Experts of a small language model: vocabulary 8192, a variant of SOAP for the experts.
Below are experts of layer 8 (counted from 0) of a mixture-of-experts language model. Rows are named router (the router's row for the expert) and show model dimensions 0-255. Each number is 128 + 24 x the weight over its row's rms, rounded and kept within 0 to 255.
After each expert's rows: a language model's description of what the expert responds to. This comes from a sample of Wikipedia text that the model never trained on.

# expert 29
router [121 135 144 133 174 123 131 172 122 124 140 115 101  94 108 136 116 114 124 117 182 118 127 139 111 151 130 134 132 109 129 104 129  96 117 104 113 141 132 137  95 152 145 144  87  74 107 148 135 146 162  76 117 110 128 114 144 141 158 134 129  97 133 134 110 136 140  98 144 202  99 147 137 110 125 163 150 132 154 164 115 123 101 163 125 162  99 173 143 125 149  84 124 109 159 170 105 154 115 124  81 141  88 110  73 126 115 135 102 133  97 140 141 124 161 182 113 143 127 126 113 112 160 146 105 142 115 135  94 123  94 138 123 138 128 126 137  65 113 114 117 106 143 137  80 144 148 108 106 145 102 160 123 103  98 149 168 161 107 175 147 130 143 151 147 125  58 121 147 116 124 133 104 140 132  80 121 126 122 120 160 103 114 123 130 128  82  88 124 145 103 135 146 116 111 134 125 135 108  87 122 129 125 142 116 155 112  98 147 138 159 112 176 158 123 137 113 166  93 112  97  91 131  95 149 132 121 154  73 165 108  99 109 151 141 125 116 136 126 104 125 127 135 148 101 115 140 124 161 130 138 145 117  94 128 171]
Description: Prepositions, articles and transitive verbs in running prose just before their object, such as of, with, contains, took, using.

# expert 10
router [139 140 134 103 103 129 145 153  95 138 114 136 141 112 148 138 135  98 122  94 133 140 145 119 127  98  91 138 148 140 106 117 120 173 145 119 111 137 156 138  96 106 118 140 131  83 137 128  96 144 153  92  99 131 108 141 112 124 138  86  94 134 140  85 124 177 137 114 114 145 139  93 124  91  99 149 143 150 121 124 140 154 127  78 119 122 157 194 111 128 102 105 120 116 134 125 164 165 142 146 151 157 135 138 107  97 101 139 138 168 117 121 120 160 105 131 141 185  97 133 147 179 127 153 115 132 150 106 131 152 102 133 160 146 100 130 135 110 129 110 121 111 151 114 118 108 149 138 159 137 128  74 110 102 128 125 136 145 129 161 116 118  73 136 146 132 127 134 125 159 135 106  81 125 152 149 136  99 123 103 144 112 141 116 117 124 128 134 157 157 125 115 102 126 133 131 104  99 111  99 105 109 136 172 165 102 149 141 150 107 153  66 148 111 124 151  96 102 128 137 111 103 105 121 119 118 211 127 126 111 131 143 154 105 103 131 142 154  98 119 136 124  92 135 109 135 146 127 141  71 147  92 120 133 107 126]
Description: Tokens containing the letter L (L, l, Bl, -l, yl), plus stray UTF-8 byte pieces inside Chinese or Japanese text.

# expert 61
router [132 117 171 104 129 185 116 132 144 124 170 141 114 134 124 159  62  99 129 143 129 123 114 143  79  86 122 123 117 100 140  73 132 125 116 129 129 152 158 181  93 166 153 150 124 117 118 145 156 135 141 126  81 112 148 102 126 138 100 124 118 133 120 108 110 125 115 116 137 134 118 146 117 122 136 123 130 146  95 131 120 132 118 113 176 161 124 147 153 121 146 124 150 162 150 146 103 147 169 101 104 125 129 157 128 107 139 141 127 125  95 119 143 163  98 169 120 109 149 164 141 122 146 120  80 121 114 159 148 122 114 128 137 128 129 128 176 129 101 100 122 128 136 142 126 145 121 100 121 121  81 156 128 156 106 132 172 170 159 148 139 146 103  93 124  87 129 119 162 116 171 108 147  93 133 128 145 137 127 157 142 165  99 106 181 133 160 106 127 163 152 100 158 108 100 112 170 136 115 163 100  80 106 129 142 133  77 131 114 137 141 125 146 130 106 147  90 127 133 117 130 141 112 108 112 134 119 146  90 132 111 164 136 101 124  91 108 106 152 110 147 130 132 170 139 135 127 124 146 128  89 116 114 133 111 162]
Description: Forms of be such as was, is and been, plus past participles in passive or descriptive clauses such as known, located, served and built.

# expert 30
router [104 118 141  71 113 126 146 175 173 167 144 148 153 112 143 138 118 121 167 144 123 124 144 144  89 121 124 115 126 106 173 158 111 157 188 131  87 141 145 167 140 108 177 123  99  85 115 121 144 154 115 150 155  86 133 104 135 134 107 148 137 135 139 172 140 139 142 129 150 133 119 109  89 136  89 126 103 105 110 133 100 142 116 165 149  99 142 149 115 114 143 108 133  96 116 146 104 107 204 102 116 111 131 113  69 156 114 108 123 109 169 118 121 103 186 123 121 157 158 139 169 149 170 115 128 116 147 114  97 125 123 132 121 132  88 106 163 114  92 104 128 109 148 136  99 170 162 169 168 204 105 134  68 108 134 114 139 111 129 109 113 130 109 120 130 115 103 112 130 139 123 118 115 112 140 137 138 103 124 190 142  88 107 130 140  92 103  65 137 158 125 160 133  81 108 171 165 117 148 178 126 123  99 147 172 130 127 117 151 133 114  87 113 123 141 146 109 153 128 135 121 125 138  76 163 140 120 172 116 137 121 107 156 148 138 117 148 144 146 131 139 138 122 105 132 111 106 118 148  93 159  92  91 103 127 143]
Description: Middle pieces of Latin species and genus names in taxonomy lists, such as grac-il-is and St-enostoma, plus Sc-/sc- starts.

# expert 23
router [ 98 139 132 100 142 148 123 134 123 147  92 126 138 147  90  91 136 142 141  93 170 120 158 136 102 109 135 132 138 139 153 162 118 169 154 136 110 114 133 140 133 110  75 127 103  96 140 108 162 186 129 163  78 132 123 149 155 148 156 118 115 142 153 116 124 145 115  93 141 140 138 165 132  88 105 134 137  96 104 135  92 144 125 132 115 128 109 128 130 121 130  86 160 106 137 123 113 111 180 124  96 101 109  79 114 141 142 129 123 131 141 127  83 160 145 110 144 119 118 130 186 123 121 131 135 125 126 147  92 108  71 119 112 152 136 160 170 127 120 171 117 112 179 132  94 139 132 102 114 135 141 156 125 121 106 142 153 140  97 113 152 162 122 110 134 162 120 125 118 133 125 176 102 107 151 110 127 141 122 155 152 139 117 121 127  84 152 106 112 152 153 153  84 113 107 123 143 127 139 167 134 153 114 159 142 112 106 154 126 184 118 152 148  91 103 110 136 134 136 155 112 140 140 122 108 145 133 161 136 104 144 150 126 152 135 118 121 111 160 112 127 135 152 113 123 171 145  77  89 132 159 130  95 111 163 135]
Description: Single capital letters or first pieces opening personal surnames in lists and tables, like J, H, G, Sch, Mc.

# expert 32
router [129 106 168 104 133 129 124 116 143 126 130 146  97 148 116 107  76 114  86  99 110 159 170 138 106 100 127 134 133 111 126  94 128 133 131 132 111 170 104 156 116 110 171 143 142 140 147 114 110 120 122 149 145 133 119  98 140 168 140 104 175 141 139 134 175 157 145 124 145 144 102 164 112 166 120 115  97 102 126 134  99 129 138  99 177 123 143 111 127 132 134  85 171 135 145 145 105 115 155 121  71 147 124  90 131 141 127 106 126 127 132 123 166 129 132 132 143 166 153 150 142 155 132 127 100 134 131 121  97 140 108 125  98 107  84 155 184 140 140 120 108 168 138 114 108 111 119 148 164 160 120 184 125 103 134 145 163 178 102 120  96  98 142 125 159 121 110 120 128 166 144 121 104  82 178 105 134 161 141 148 143 101 161 132 104 161 103 114 106 179 144 131 119 110  91 116 159 112 138 102 104 148 110 150 134 168 104 109 104 192 134 110 175 110 125 141 137 116 150 143 158  81 136  88  95 167 152 133 132 157 111 152 149 180 157 127 150 129 166 125 119 139 112 139  96 140 136 122 106 111 148 140 116 104 133 139]
Description: Noun endings and head nouns after a determiner, often before of, such as time, days, death, period, -ation, -ions, -ities.

# expert 15
router [146 141 135 153 147 134 157 120 156 115 148 129 100 114 130 170 120  94 122 117 146  84 147 136  85  68 131 103 128 108 117 134 109 132 146 124 130 150 124 124 147 124 104 151 117 163 117  78 130 120 134 148 110 136 158  92 139 116 112 114 147 116 133 149 146 158 103 101 152  97 137 112 146  91 121 140 133 119 132 120 123 129  88 143 140 135 139 169 104 110 110 139 128 128 133 137 107 146 152 102 101 116  84 108 132  98 103 167 126 116 110  93 128  74 111 132 129 111 143 157 135 152 169 141 119 168 148 136 104 192  98 128 101 118 104 139 160 119 144 127  76 123 148 109 122 131 136 160  86 166 127 146 135  95 123 127 146 136 127 103 121 129 129 122 205  92  98 130 104 132 127 118 125 150 167 110 152 110 117 116 144  92 113 108 140 145 107  93 157 154 161 179 167  88 129 136 166 103 133 115 109 120 113 176 151 156 128 115 136 162 106 136 172 160 120 124 130 141 128 119 104 128 125 100 118 128 122 163 154 131 109 161 136 137 125  62 124 149 141  69 142 144 136 113 137 102 163 121 104 126 130 105 143 115 144 112]
Description: Subject words heading a clause, often after a comma or period: pronouns he, she, they, it, storm names, and after/before.

# expert 59
router [129  98 161 129 120 149 129 144 152 129 159 112  99 129 137 136  84  83  95  86 144 114 150 144 119 115  95  72 139 111 149  94 142 129  97  99 115 123 139  93  82 139 206 173  94 109 108 111 118 134 137 127 110 113 156 132 108  89 155 122 134 132 122 102 131 172 164 118 137 175  82 110 126 130  96 122 113  99 157 187 138 141 146 151 153 125 133 115  79 112 127 127  98 125 127 147 147 116 133 115 123 108 110 106 101 120 172 113 128 124 100 135 100 130  83 140 155 128 132 135 116 173 110 147 105 114 154 189 157 156  82 155 133 145 131 104 185 108 120 139 102 177 175 140  94 152 134 171 124 126  97 149 125  98 116 115 133 147  86 116 167 125 137 113 168 117 115  99 124 165 164 153  87 149 123 110 134 127 112 171 113  83 172 121  98 137 124 147 109 163 116 127 161 148 151 130 132 151 135 148  84 150 154 164 132 150 143 127 157 162  86  97 134 138 103 106 102 130 107  99 102 141 111 113 122 121 111 135 130 156  81 143  86 141 125 100 150 131 161 136 111 175 146 163 123 107 103 125 125 101 126  89 108 121 145 154]
Description: Line breaks, list-item dashes, == headings and common first names like Michael, David, Mike at line starts in lists.

# expert 4
router [122 123 170  99 147 105 130 127 102 101 134 183 104  85 147 145 122  86 143 136 161  83 136 114 170 131  95 124 108  79 148 138 112  72 127 107 131 119 154 144 108 137  87 119 147 143 129 107 137 146 165 116 144 183 131  85 126 123 135 167 118  93 160  87 129 125 130 142 154 100  94 128 158 134 129 121 139 142 133 127 129 132 127 130 121 150 108 116 116 127 182 115 137 123 130 162 162 110 116 136  64 148 165 164 102 128 140 129 136 141 137  98 158 120 162 129  72 152 127 123 140 133 101 127 135 147 163 135 113 156  93 113  89 149 138 156 176 128  67 157 103 112 154 170 129 121 116 130  85 126 118 151 128 107 108 133 157 104 137 143 154 115 133 133 165 141 104 112 101 112 151 162 138 127 133 130 142 162 128 106 129 150 110  95 145 144 149 104 181 157 174  94 134 130  82 108 126  80  93  73 143 126 140 125 148 135  80 116 157 149 118 130 164 123 114 153 135 152 122 100 162 105 174 115 128 163 101 115 143 126  85 122 137 146 112 148 134 113 137 124 161 133 157 126  94 128 151 142 150 132 129 133 105 101 117 153]
Description: Single capital letters beginning proper names, often artists, people or codes, such as K in Kass, C in Cawkwell, T in TIR.

# expert 0
router [123 154 135 135  89 129 141 137 108  69 121 104 118 123 125 154 151 150 128 124 152 122 140 161 102 103 114 167 130  88 118  93  80 167 157 132 120 183 164 123 129  95 113 149 106 149 109 124 146 120 117 108 120 132 166 151 132 150 140 105 118 142 180 115 127 167 141 132 132  89 148 167 109 105 108 109 120 119 120 160 139 167 101 103 165 111  86 112 152 139 166 134 148 131 145 158 158 161 152 118 127 131 127 121 144 147 127 145 114 126 140 114 117  97 125 156 120 135 120 115 157 155 124  95  72  95 122 172  78 160 120 140  97 142 116 165 143 122 111 130 136 109 132 131  87 153 117 150 156 149 101 137 102 129 148 107 155 124  78 169 109  80  93 131 156  91  95  94 152 141 109 160 168  86 155 110 114 136 141 146 142  99 173 146 145 103 111 112 144 158 125 148 157 134 149 155 135 168 137  63  88 117 115 151 107 157 159 103 121 121 109 144 152 111  69 142 102 141 109 113 158  81 131  85 135 153 112 139  91 152 120 108  96 167 103 137  86 139 111 131 122 159  97 152 126 158 148 129 129 125  93 131 120 118 127 137]
Description: Digits inside long numbers, counts and citations, plus spelled-out numbers and quantity words such as three, few, number.

# expert 26
router [109 135 135 110 152 115 131 146 126 131 149 148  90 131  92 168 101 150 108 120 130  85 126 144 109 135 124 130 139  95  87 105 136 135 155 105 112 147 112 136  82 158 124 156 113 134 116 117 111 162 163 103 128 138 173 113 142 142 116 136 117 104 141 166 100 143 122 114 135 153 144 131 126 108  89 108 126  84 132 148 148  98 101 121 137 150 112 142 140 136 163 103 134 113 146 162 119 118 197 116 121 106 110  85  83 100 106 143 129 142  89 132 130  80 108 127 115 141 144 111 111 160 135 102 104 175 115 158 107 120 111 141  87 144 112 131 164 109 107 107 111 130 114 138 124 120 119 130 115 123  96 130 131 153  89 153 207 133 136 113 122 131 120 108 161 135  67 127 118 152 149 138 140 116 134 110 143 126 130 119 134  72 135 117 152 145 132  91 156 151 123 141 145 102 115 119 160 114  93 127 129 106 100 158 146 118 135 127 159 161 155 121 149  87 184 166 125 146 125 106 100 102 167 106 135 157 103 141 122 146 145 132 124 121 131  96  92 139 117 110 170 146 137 133 100 106 145 143 135 117 150 123 113 141 137 145]
Description: Articles, demonstratives and possessives in running prose, mostly the after of or in, also The, its, their, this, these, same.

# expert 3
router [168 147 159 148 169  98 172  89 108 124 120 101 101 135 110 150 128 144 173  74 138  84 138 149 117 111  89 148 125 143 120 102 140 101 155  96 105 160 119 109 125 136 102 142 102 129 111 124 145 127 154 132 104 147 133  82  78 151 147 125 129 101  95 131 107 141 123 126 165 129 144 168 109 155 118 124 121  98 103 117 186 122 119 125 124 121 103 163 120 122 114 129 154 162 102 170  92  85 152  94 138 122 112 129  90 125 133 151 123 146 108 167 148 118 123 141 127 115 119 128 126 109 116  95 107 141 132 132 168 107  96 128 124 144 127 121 158 110 132  91 119 119 167 150 105 153 142 104 143 167 115 182 128  84 118 151 155 120 163 137 121 105 144 114 152 118 105 156 108 166 147 117 124 140 112 121 118 121 113 120 158 113 117 128 127 102 121 102 144 167 137 136 163  96 158 145 117 139 148 179  95 130  82 115 143 165 137 139 111 150 123  94 136 153 105 133 150 134 140 101 121 105 167 119 121 139 130 132 133 171 142 118 105 191 199 139 147 164  99 112 122 138 149 119 115 144 171  85  86 133 125  93 124 115 143 142]
Description: Prepositions and infinitive to after verbs or nouns (to, of, for, with), plus modals and verbs like would, could, began.

# expert 33
router [150  99 156 114 166  94 122 146 125 129 147 139 126 139 157 100 138 102 131 130 125 117 152 160 123  97 142 116 126 144 153 137 155  92 122  80 140 119 130 136 136 114 148 165 117 120 103 118 117 135 122 122 131 125 139  66 157 129  96 129 164  93 135 156 166 119 127  98 142 165 126 151 169 129 120 110 131  93 181 134 139 100 109 128 140 136 147 137 134 124 129 113 178 133  84 132 101 107 142 157 121 148 104 134 114 142  96 124 119 130 143 115 134 105 119 117  78 131 150 122 142 153 148 146 148 131 127 117 157 161 104 142 120 124 102 135 152 144  90 102  94 125 144 139 148 160 152 114  57 138 138 154 151  77 161 119 144 107  94 114 127 121 108 120 175  86 135 115 116 135 154 117 103  81 110  89 143  97 159 133 148  96 129 100 129 107 127 113 109 155 136 171 143 113 133 147 166 127 134 113 139 136 112 134 134 147  95 137 153 111  94 121 155 145 130 134 113 118 131 153 134 144 131 105 127 121  96 145 170 139 158 109 129 113 164 155 150 126 102 128 185 159 176 111 147 123 156  85 162  93 158 142 103 151 125 153]
Description: Word pieces inside Chinese, Korean, German and other foreign names, such as Sh, Sch, sw, Hong, hyphens in Korean given names.

# expert 37
router [155 105 130 140 158 105 121 136 131  88 119  82  96 161 122 111 145 129 143 107 149 104 152 116  89 107 125  99 126 160 126 134 129 151  62 149  90 127  97 131  90 126 108 144 161 137 107 108 119 142 122 121 129 147 163 159 131  80 136  85 114 142 143 110 138 131 132 116 130 182 107 128 101 147 158 119 112 128 164 128 108 172 141 160 153 165 102 141  87 138 113 108 112  91 138 106 143 132 150 124 134  88 125  92 160 131 130 141 153 120 141 128 131  88 116 182 115 110 111 141 163 118 101 150 134  89 138 121  75  79  90 143 105 111 109 132 139 111 124 170 136 113 160 147 100  86 169 155 165 157 128 146 102 129 119 111 171 157 150 133 122 151 113 112 102 121 119 144 131 139 169 128 115 148 145 128 159 140 119  74 168  90 154 134 142 162  84 105 151 164 134 136 141 103 115 161 103 159 142 111 116 119 140 121 129 163  91 107 155  98 126 151 150 130  99 137 100 127 114 103 151 100 155 109 110 106 116 137 104 109 146 146 120 135 126  97 143 102 191  95 162 174  88 134  91 118 151 121 163 157 174 121 163 143 105 157]
Description: Final pieces of words such as ique, ate and ant, line-start list dashes in infoboxes, and a few whole nouns such as cell, cat and action.

# expert 63
router [161  89 163 124 101 104 140 148  99 149 148 125  81 130 127 157  73  89 106 132  89 114 145 138 125 139 128 149 114 137 154 137 150 103 147 184 129 128 147 138 145 120 163 160 130 146 128 128 152 160 120 100 130 115 170 135 137 127 152 152 118 128 139 124 138 107 150  99 171 131 136 144 121 120 119 156  87 101 158 125 123 126 157  96 125 101 125 136 160 108 134 114 158 126 115 129 110 188 158  75 124 123 131  91 121 103 112 115 130 156 138 119 135 112 133  87  97 103  99 122 123 137 116 151 140 109 218 170 125 111  99 143 123 119 126 116 122 150 145  79 130 146 177 136 118 141 132 124 123 130 113 139 127 122 121 129 135 122 122 121 135 111 124 153 164  98 118 120  88 138 154 102 160 123 150 120 119  83 148 134 136 144  94 136 131 146 111  72 150 161 135 139 120 148 138 119 161 127 114 147 115 166 139 162 153 130 129 108 118  89 129 133 134 114 113 111 143 160 144 123 176  95  88 116 134 145 103 163  96 106 116 136 130 110 118 127 155 110 131  65  89 135 122 165 147 113 121 112 152 156 192 129  55 103 133 182]
Description: Single opening letters, especially R, M, r, m, sh, Y, starting words like Range, Rising, mouse, ring, shower.

# expert 58
router [123 166 174 138 136 103 124 151 111 132 118 102 106 125  76 126 172 133 126 116 140  94 118 127 105 134 105 155 138 132 112 102 100 100 120 126 123  98 110 104 101 130 141 159 121 111 108 134 126 138 148 131  85 126 155 137 111  97 150 117 106 115 111 163 141 119 129 114 111 142 104 118 135 114 120 115 108 114 158 111 109 132 122 127 138 146 120 188 118 140 138  65 173 158 156 144 130 103 128 101 160 136 104 114 114 133  96 138 160 135 150  91 165 117 142 154 125 140 133 127 146 135  99 131 137 170 133 147 154 146  99 159 114 143 155 119 126  89  81 107 132 136 159 143 125 119 135 154 138 143 118 151  96 126 105 126 155  98 141 141 111 162 129 110 123 156 128 130  97 136 165 141 175 128 136 107 112  85 141 143 138 122  87 119 104 141 125 132 104 147 111 181 172 134  93 153 105 105 141 109 132 122 146 216 132 162 118  61 109 143 156 113 176 126 104 126 108 147 109 113 116 108 160 119 147 131 116 143  74 152 141 133 132 134 173 101 131 155 119  93 159 161 124 158 134 111 118  95 121 119 146 110 166 152 160 112]
Description: Middle and final pieces of place names and US states or countries, such as Portadown, Uttarakhand, -burg, -shire, California, York.

# expert 34
router [140 133 187 126 122 133 145 106  89 151 144 149  60 125 105 145  83 108 122 126 159 104 154 124  81 112  85 147  91 130 129  56 111 126  95 125 134 129 163  94  90 116 142 122 117  86 121 142 155  86 155  94 141 119 171  83 119 125 157 142 144 151 106 119  98 123 136  72 112 193 140 102 136 120 112 144 120 142 109 115 124 166 104 148 138 154  93 119 115 128 140 120 145 141 144 160 166 101 153 115  96 129  70 119 127 132 118 164  94 142 145 112 124 121 133 144 100 118  90 145 115 124 166 128  91 154 114 185 142  94  91  95 114 160  87 122 158 134 106 143 115 140 160 145 105 125 113 143 105 154 148 130 118 144 126 111 158  90 146 168  90 140 115 154 165 130 185  81 114 112 133 164 146 177 133 130 147  93 100 165 118  99 175 137 138 139  86 101 135 155 140 172 124 114 120 146 125 121 117 134 104 161 118 216 112 100 115  99 140 196 133 114 154 147 103 109 114 121  90 175  97 127 144 162 120 113 125 149  83 131 119 151 122 161 122 144 135 132 102 103 157 112 131 144 129 104 148 126  99 129 127 136 131 131 100 154]
Description: Tokens inside titles and place names, such as city names (Los, Boston, Chicago), Madison, the colon in Law & Order:, and 's.

# expert 1
router [120 107 147 138 140 112 155 101  75 148 153 142 127 166 148 167 137 110 122 134 154 137 155 139 124 175  96 159 130 121 114 118  80 101 145 144  57 122  98 119 113 152 101 102 153 189 143 137 169 121 158 146 113 106 128 119 120 126 124 163 129  75 138 150 101 114 129 131 156 110 113 115  92 165  99 138 145 100 138 124 141 172 121 131 174 166  91 125 144 115 147 127 141 149 153 127 106 126 142  56 112 141 131 151 171 111 131 144 102 138 112 139 119 130 120 122 102  99  79 174 134 153 100 152 129 144 110 107 125 139  82 115  84 134  97 129 157 120 152 111 129 106 152 120 108 168 147 148 138 115 121 144 124 133 161 145 215 127 138 173 133 144 125 153 160 122 131 107 131 179 175 142 125 112 138 141 156 116 114 111 118 143 100  96 148 129 113 114 127 149 140 136 143 120 138 145 146 114 109 125 113 157 136 108 148 133 146 113 116 112  66 100 133  97 103 121 139 120 111 104 148  87 133 169 126 113 125 124 124 150 139 101 140 119 104 157 129 166 187 111 148 127 166 120 135 163  90 120 133 113 101 164  68 147 143 128]
Description: First pieces of split words, often after the, a or a quote, mainly lowercase or capital fragments, such as Th(an), w(orst), th(ymus), St(airs).

# expert 46
router [134 146 178 125 111 118 119 152  95 113 141 177 107 139 135 109 139 112  98 128 169  87  84 183  98 105 121  85 126 136 125 156 102 114 114 103 105 143 138 126 127 160 117 141  84 132 113 121 121 121 113 102 118 157 122 112 161 140 161 100 116 132 112 114 113 161  89 139 149 176 107 143 156  81 123 139 103  97 103 169 147 167 102 163 162 123 153 174 115 150 157  81 129 134 150 111 125 195 134  98 127 136 118 109  83 131 161 161 113 134 133  98 111 115 135 156 121 123 149 122 156 124 110  79 115 116 125 133 121 120  96 135 102 111  95 129 141  98 133  84 124 124 170 147 139 153 130 119 129 146 125 114 105 126 127 122 187 154 101 124 124 118 173 119 128 113 142 123 103 139 120 157 111  85 129 104 155 134 111 163 150 100 118 149 114 137  88  90 164 167 149 119 171 154 124 122 153 105 127 106 137 149  59 142 125 160 134 120 128 147 138 123 156 108  71 102 102 184 128 135 130 131 149 103 142 131 116 141 117 112  90 126 114 196 148 139 141 123 106 114 151 143 138 123 148 149 150 105 140 116 130 138 125 147 116 157]
Description: Tokens just before numbers in stats tables, money and heights, such as spaces, pipes, £, $, scored, approximately, ft.

# expert 31
router [145 127 182 137 135 121 123 143  92 121  69 140  75 127 103 120  80 104 125 112 124 116 127 128  67 148 100 117 158  95 156 117 175 143 133 144 138 128 112 111 136  50 130 162 107 114 137 140 159 139 120 137 125 138 156 126 126 101 110 156 102 132 157 130 106 125 136  92 151 132 117 174 127 179 119 111 130  98 149 173 124 185 136 138 167 137 110 126 139 122  96 110 188 171 146 143 101 114 150  89 111 100  86 146 122 121 144 143 132 153 133 136 109  91 143 144 127 147 133  95 157 145 142 101 147 123 168 142 128 116  86 134 140 134 120 115 147  95  82 139 156 101 130 133  77 131 121 128 122 118 134 144 100 110  81 136 120 123 138 129 125 122 132 146 167 107 103 162 126 108  98 144 122 121 143  95 136 125 153 136 137 124 151 122 147 129  74  81 112 192 156 149 184 118 119 128 151 131 115 133 106 124 160 175 135 151 134 116 119 144 140  87 153 142 159 131 111 147 122  95 118  98 134 145 121 119 119 152 151 169 139 128 132 155 116 131  91 107 114 136 149  92 122 124  76 143 115 114 123 122 150 112 118 122 123 140]
Description: Inner pieces of names and rare words, especially or (Iorwerth, Thor, photoreceptor), plus surname pieces and short first names such as Dave and Matt.

# expert 57
router [132 165  87 132 132 117  95 127 126 144 144 130  92 135 109 150 103 105 106 157 111 134 121 139 105  81 151 149 131  98  63 145  95 101  90 138  99 122 148  78 130 110 125 120 111  85 134 148 132 151  91 165 137 101 119 143 139 150 137 142 109 111 133 116 160 140  84 103 169 166 162 137 150 156 111  94 138 139 134 134  80 132 112 104 127 142 119 167 134 112  91  99 162 111 157 116 125 140 158  97  85 104 129 109 125 121 134 152 130 166 113 168 137 115 147 159 100 133 111 130 121 158 157 104 113 100 158 142 128  96 108 130 143 110  89 131  81  79  90  75  72 114 104 127  94 127 171 128 147 158  83 119 159 142  99 120 126 162 130 127 125 126 152 158 124 102 104 162 102 138 157 156 169 115 120 113 150  85 118 155 141 105 119 146 109 152 151 109 136 157 126 141 106  84 121 127 170 144  97 148 136 169 112 155 121 125 114 131 100 106 105 112 146 128 130  89  90 137 120 119 114 121 158 122 114  82 110 122 103 171 107 135 130 144 116 115  77 133 139  94 107 130 120 140 148 148 162 163 173 122 190 159 133 121 133 147]
Description: Century pieces 19 and 20 beginning years in dates, and word-initial F pieces such as F-D-J, Fiorentino, Fridays.

# expert 36
router [118 143 106 149 127 103 144 169 125 114 110  84 115 152 131 108 132 113 158 102 146 114 135 147  94  92 105 187 139 101 119 125 100 119 123 166 168 176 187 148 146 159 128 142 121 171 130 140 160 157 160 173 149 134 165 103 106 180 167 147 164 110 159 125 177 126 107 145 156 109 144 180 113 106 153 136 125 107 121 121 122 164 152  95 158 114  86 118 111 175 122  99 161 106 163 156 146 143 123 138 159 136  99 114  92 124 171 120  89 115 119 132 106 138 148 106 116 128  85 134 158 134 139 114 169 112 120 152  92 170  95 111 103 116 106 105 125 139  73 114 147 103 167 118 113 118 133 140 116 162 116 145 111 144 137 109 172 119 153 153 150 140 125 183 170 132  91  94 169 124 123 117 156 117 156  90 119 124 152 178 155 137 155 111 141 132 102 149 152 165 109 127 167 137  98 179 154 100 130 118 124 158 140 178 124 160 140 133 128 104  91 138 141  96  59 139 103 165 115 147 108 130 128 122 121 105 109 172  87 107 132 145 122 155 130 101 127 148 111  95 103 145 119 143 139 133 124 165 114 147 133 150 126 119 157 136]
Description: Bare space tokens before numbers in tables and lists, plus unit and currency symbols like $, £, °, and road words like Route.

# expert 60
router [112 114 163 108 178 151 179 152 117 119 157 158  90 129 115 126  86  98 104 115 145 139 138 158 102 141  96 120 128  99 123  95 117 110 107 108 103 109 141 110 118 111 145 170 121 146 143 142  95 165 142 103 121 144 153 118 118 148 155 143  75 100  83 155 118 147 112  89 122 135 134  80 148 124  96 116 113 110 114 152 163 162 117 133 113 197 113 162 137 147  88 100 164 120 131 149 150 104 118 142 105  90 103 119 125 138 167 110 116 120 113 154 119 120  98 128 115 122 128 104 157 151 107 120 113 141 158 143 152 134  77 121 125 176  86 163 178 110 116 109  71 176 141 155 143 175 159 131  94 119 114 119 123 124 127  80 133 154 108 121 108 146 110 136 189 111  87 116  86  83 162 146 114 131 121 124 100 129  82 158 135 105 141  99 136 116 143 110 147 181 149 126 174 144 118 110 146  96 135 118  79  74 141 163 137 145  84 136 130 126 140 153 155 124  91 168 100 150 165 128 130 144 132 122 123 127 105 137 100 135 147 126 121 148 122 112 132 125 148  80 122 138 107 131  91 147 111 141 103 159  98 168  97 148 102 130]
Description: Common English first names like John, William, George, parts of royal and papal names, and separators like |, -, =.

# expert 18
router [106 121 160 102 129 127 151  96 156 107 145  98 104 128 141 122  79 124 125  94 104 117 112 167 124 138 122  97 125 123 121 118 112 142 123 143 104 130 121 163 120 167 179 133  92 122 135 131 125 132 130  58 113 135  96 144 111 123 111 120 112 134 145 170 143 127 144 136 139 141 104 122 123 107 128 124 104 106 151 162 147 143 141  95 127 144 134 146 107 164 145 131 137 145 129 141  89 122 129 118 140 138 117 127 115 112 127 146 115 159 112 128 138 146 163 149 119 126 157  91 142 126 139 120 144 141 137 108 133 114  84 105 111 115 118 149 151 114 107 143 135 133 152  95 140  96 122 146  98 123 120 159 101 116  77 122 208 160 141 129  74 121 163 132 163 128 100 156 159 175 149 148 125  89 131  99 155 121 156 105 161 111 149 116 115 164 119 152 137 156 183 162 148 120  99 130 138 121 117 166 110 124 139 135 163 152 128 119 121 141  96  95 162 132 109 161 125 113 109 118 154 102 172 120 163 171 101 140 141 143 135 122 156 128 140 163 101 130 143  83 141 137 108 117 130 111 167 128 147 167 136 181  86 107 123 124]
Description: Topic nouns like football, health, tax, military, and word-building pieces like -ing, -ation, -ical, prot-, econom-.

# expert 55
router [126 125 176 127 115 120 141 133  99 132 114  87 138 163  99 136  90 128  95 120 112  99 100 136 136 129 136  98 170  92 139 121 135  91 134 115 145 176 117 153 100 126 163 140 157 126 153  80 152 168 156  94 111 125 183 122 127 144 157 151 130 126 146 150 149 136 106  97 138 129  99 115  88 124 121 143 119 109 143 155 125 111 127  88 164 159 144 135  82 131 161  89 127 109 134 175 123 144 150 134 136 132 141 113  70 137 127 126 156 116 112 112 154 101 113  67 120 146 120 106 104 124 147 113 142 142 138 156 123 142  97 143 114 137  86 152 176  91 122  83  98 128 175 103  80 160 159 166 148 167 112 177  93  64 126 112 152 165 170 129 103 147 132 150 156 127 145 108 115 104 173 145 123 150 139 118  90  86 119  89 124 110 113 124 124 158 118 116 181 173 183 128 138 128 130 186 160  96 129 139 102 153 141 162 115 130 104 109 141 146 128 120 133 106 165  97 145 130 130 179 135 125 151  94 126 110 128 143  97 121 144 119 119 155 127 137 123 123 151  82  81 135 124 112 104  99 132 135 112 174 120 127 121 134 112 202]
Description: Location and time prepositions such as on, from, during, between and near, as in Strait of Magellan, oil on canvas, and on September.

# expert 13
router [132  92 155 124 139 107 107 117 106 112 119 162  95 136  97 149 127  90 149 110 168 123 182 155 101 156  67  92 109 126 180 172 158  76 136 139  94 129 155 171 110 129  77  98 112 137 129 101 151 140 156 123 162 180 172 143 120  83 129 107 114  83  67 160 137 102 140 145 132 107 134 173 140 157 149 131 134 122 102 110 143 181 135 120 192 146 108  95 154 123 156 114 135 141 136 175 127  99 115 123 112 134 109 115 127 112 145 142 124 129 118 108 101 114 105 114 107 163 111 139 118 166 105 146 113 172 142 125 127 159  92 127 124 140  82 156 136 103 143  94 134 126 174 135  86 168 141 131 139 147  94 116 152 100 109 132 126 124 145 159 159 183 125 125 130 110 103 129 103 134 134 175 129  94 154  78 148 108 132 110 143 143 122  62 190 132 138 143 145 145 133 160 149 137 137 101 121 114 158 150  97 132 110 145 111 105  98 106 150 136 104 119 165 125  93  90 103 165 174  92 151 112 110 132 138 144 107 120 115 142 131  89 125 119 119 137 116 154 165 124 159 146 123  93 130 114 132 162 122 132 141 115 118 133 132 142]
Description: Opening parentheses and quotes, section-heading markers like == and ===, and paragraph breaks after sentences in lists, tables and headings.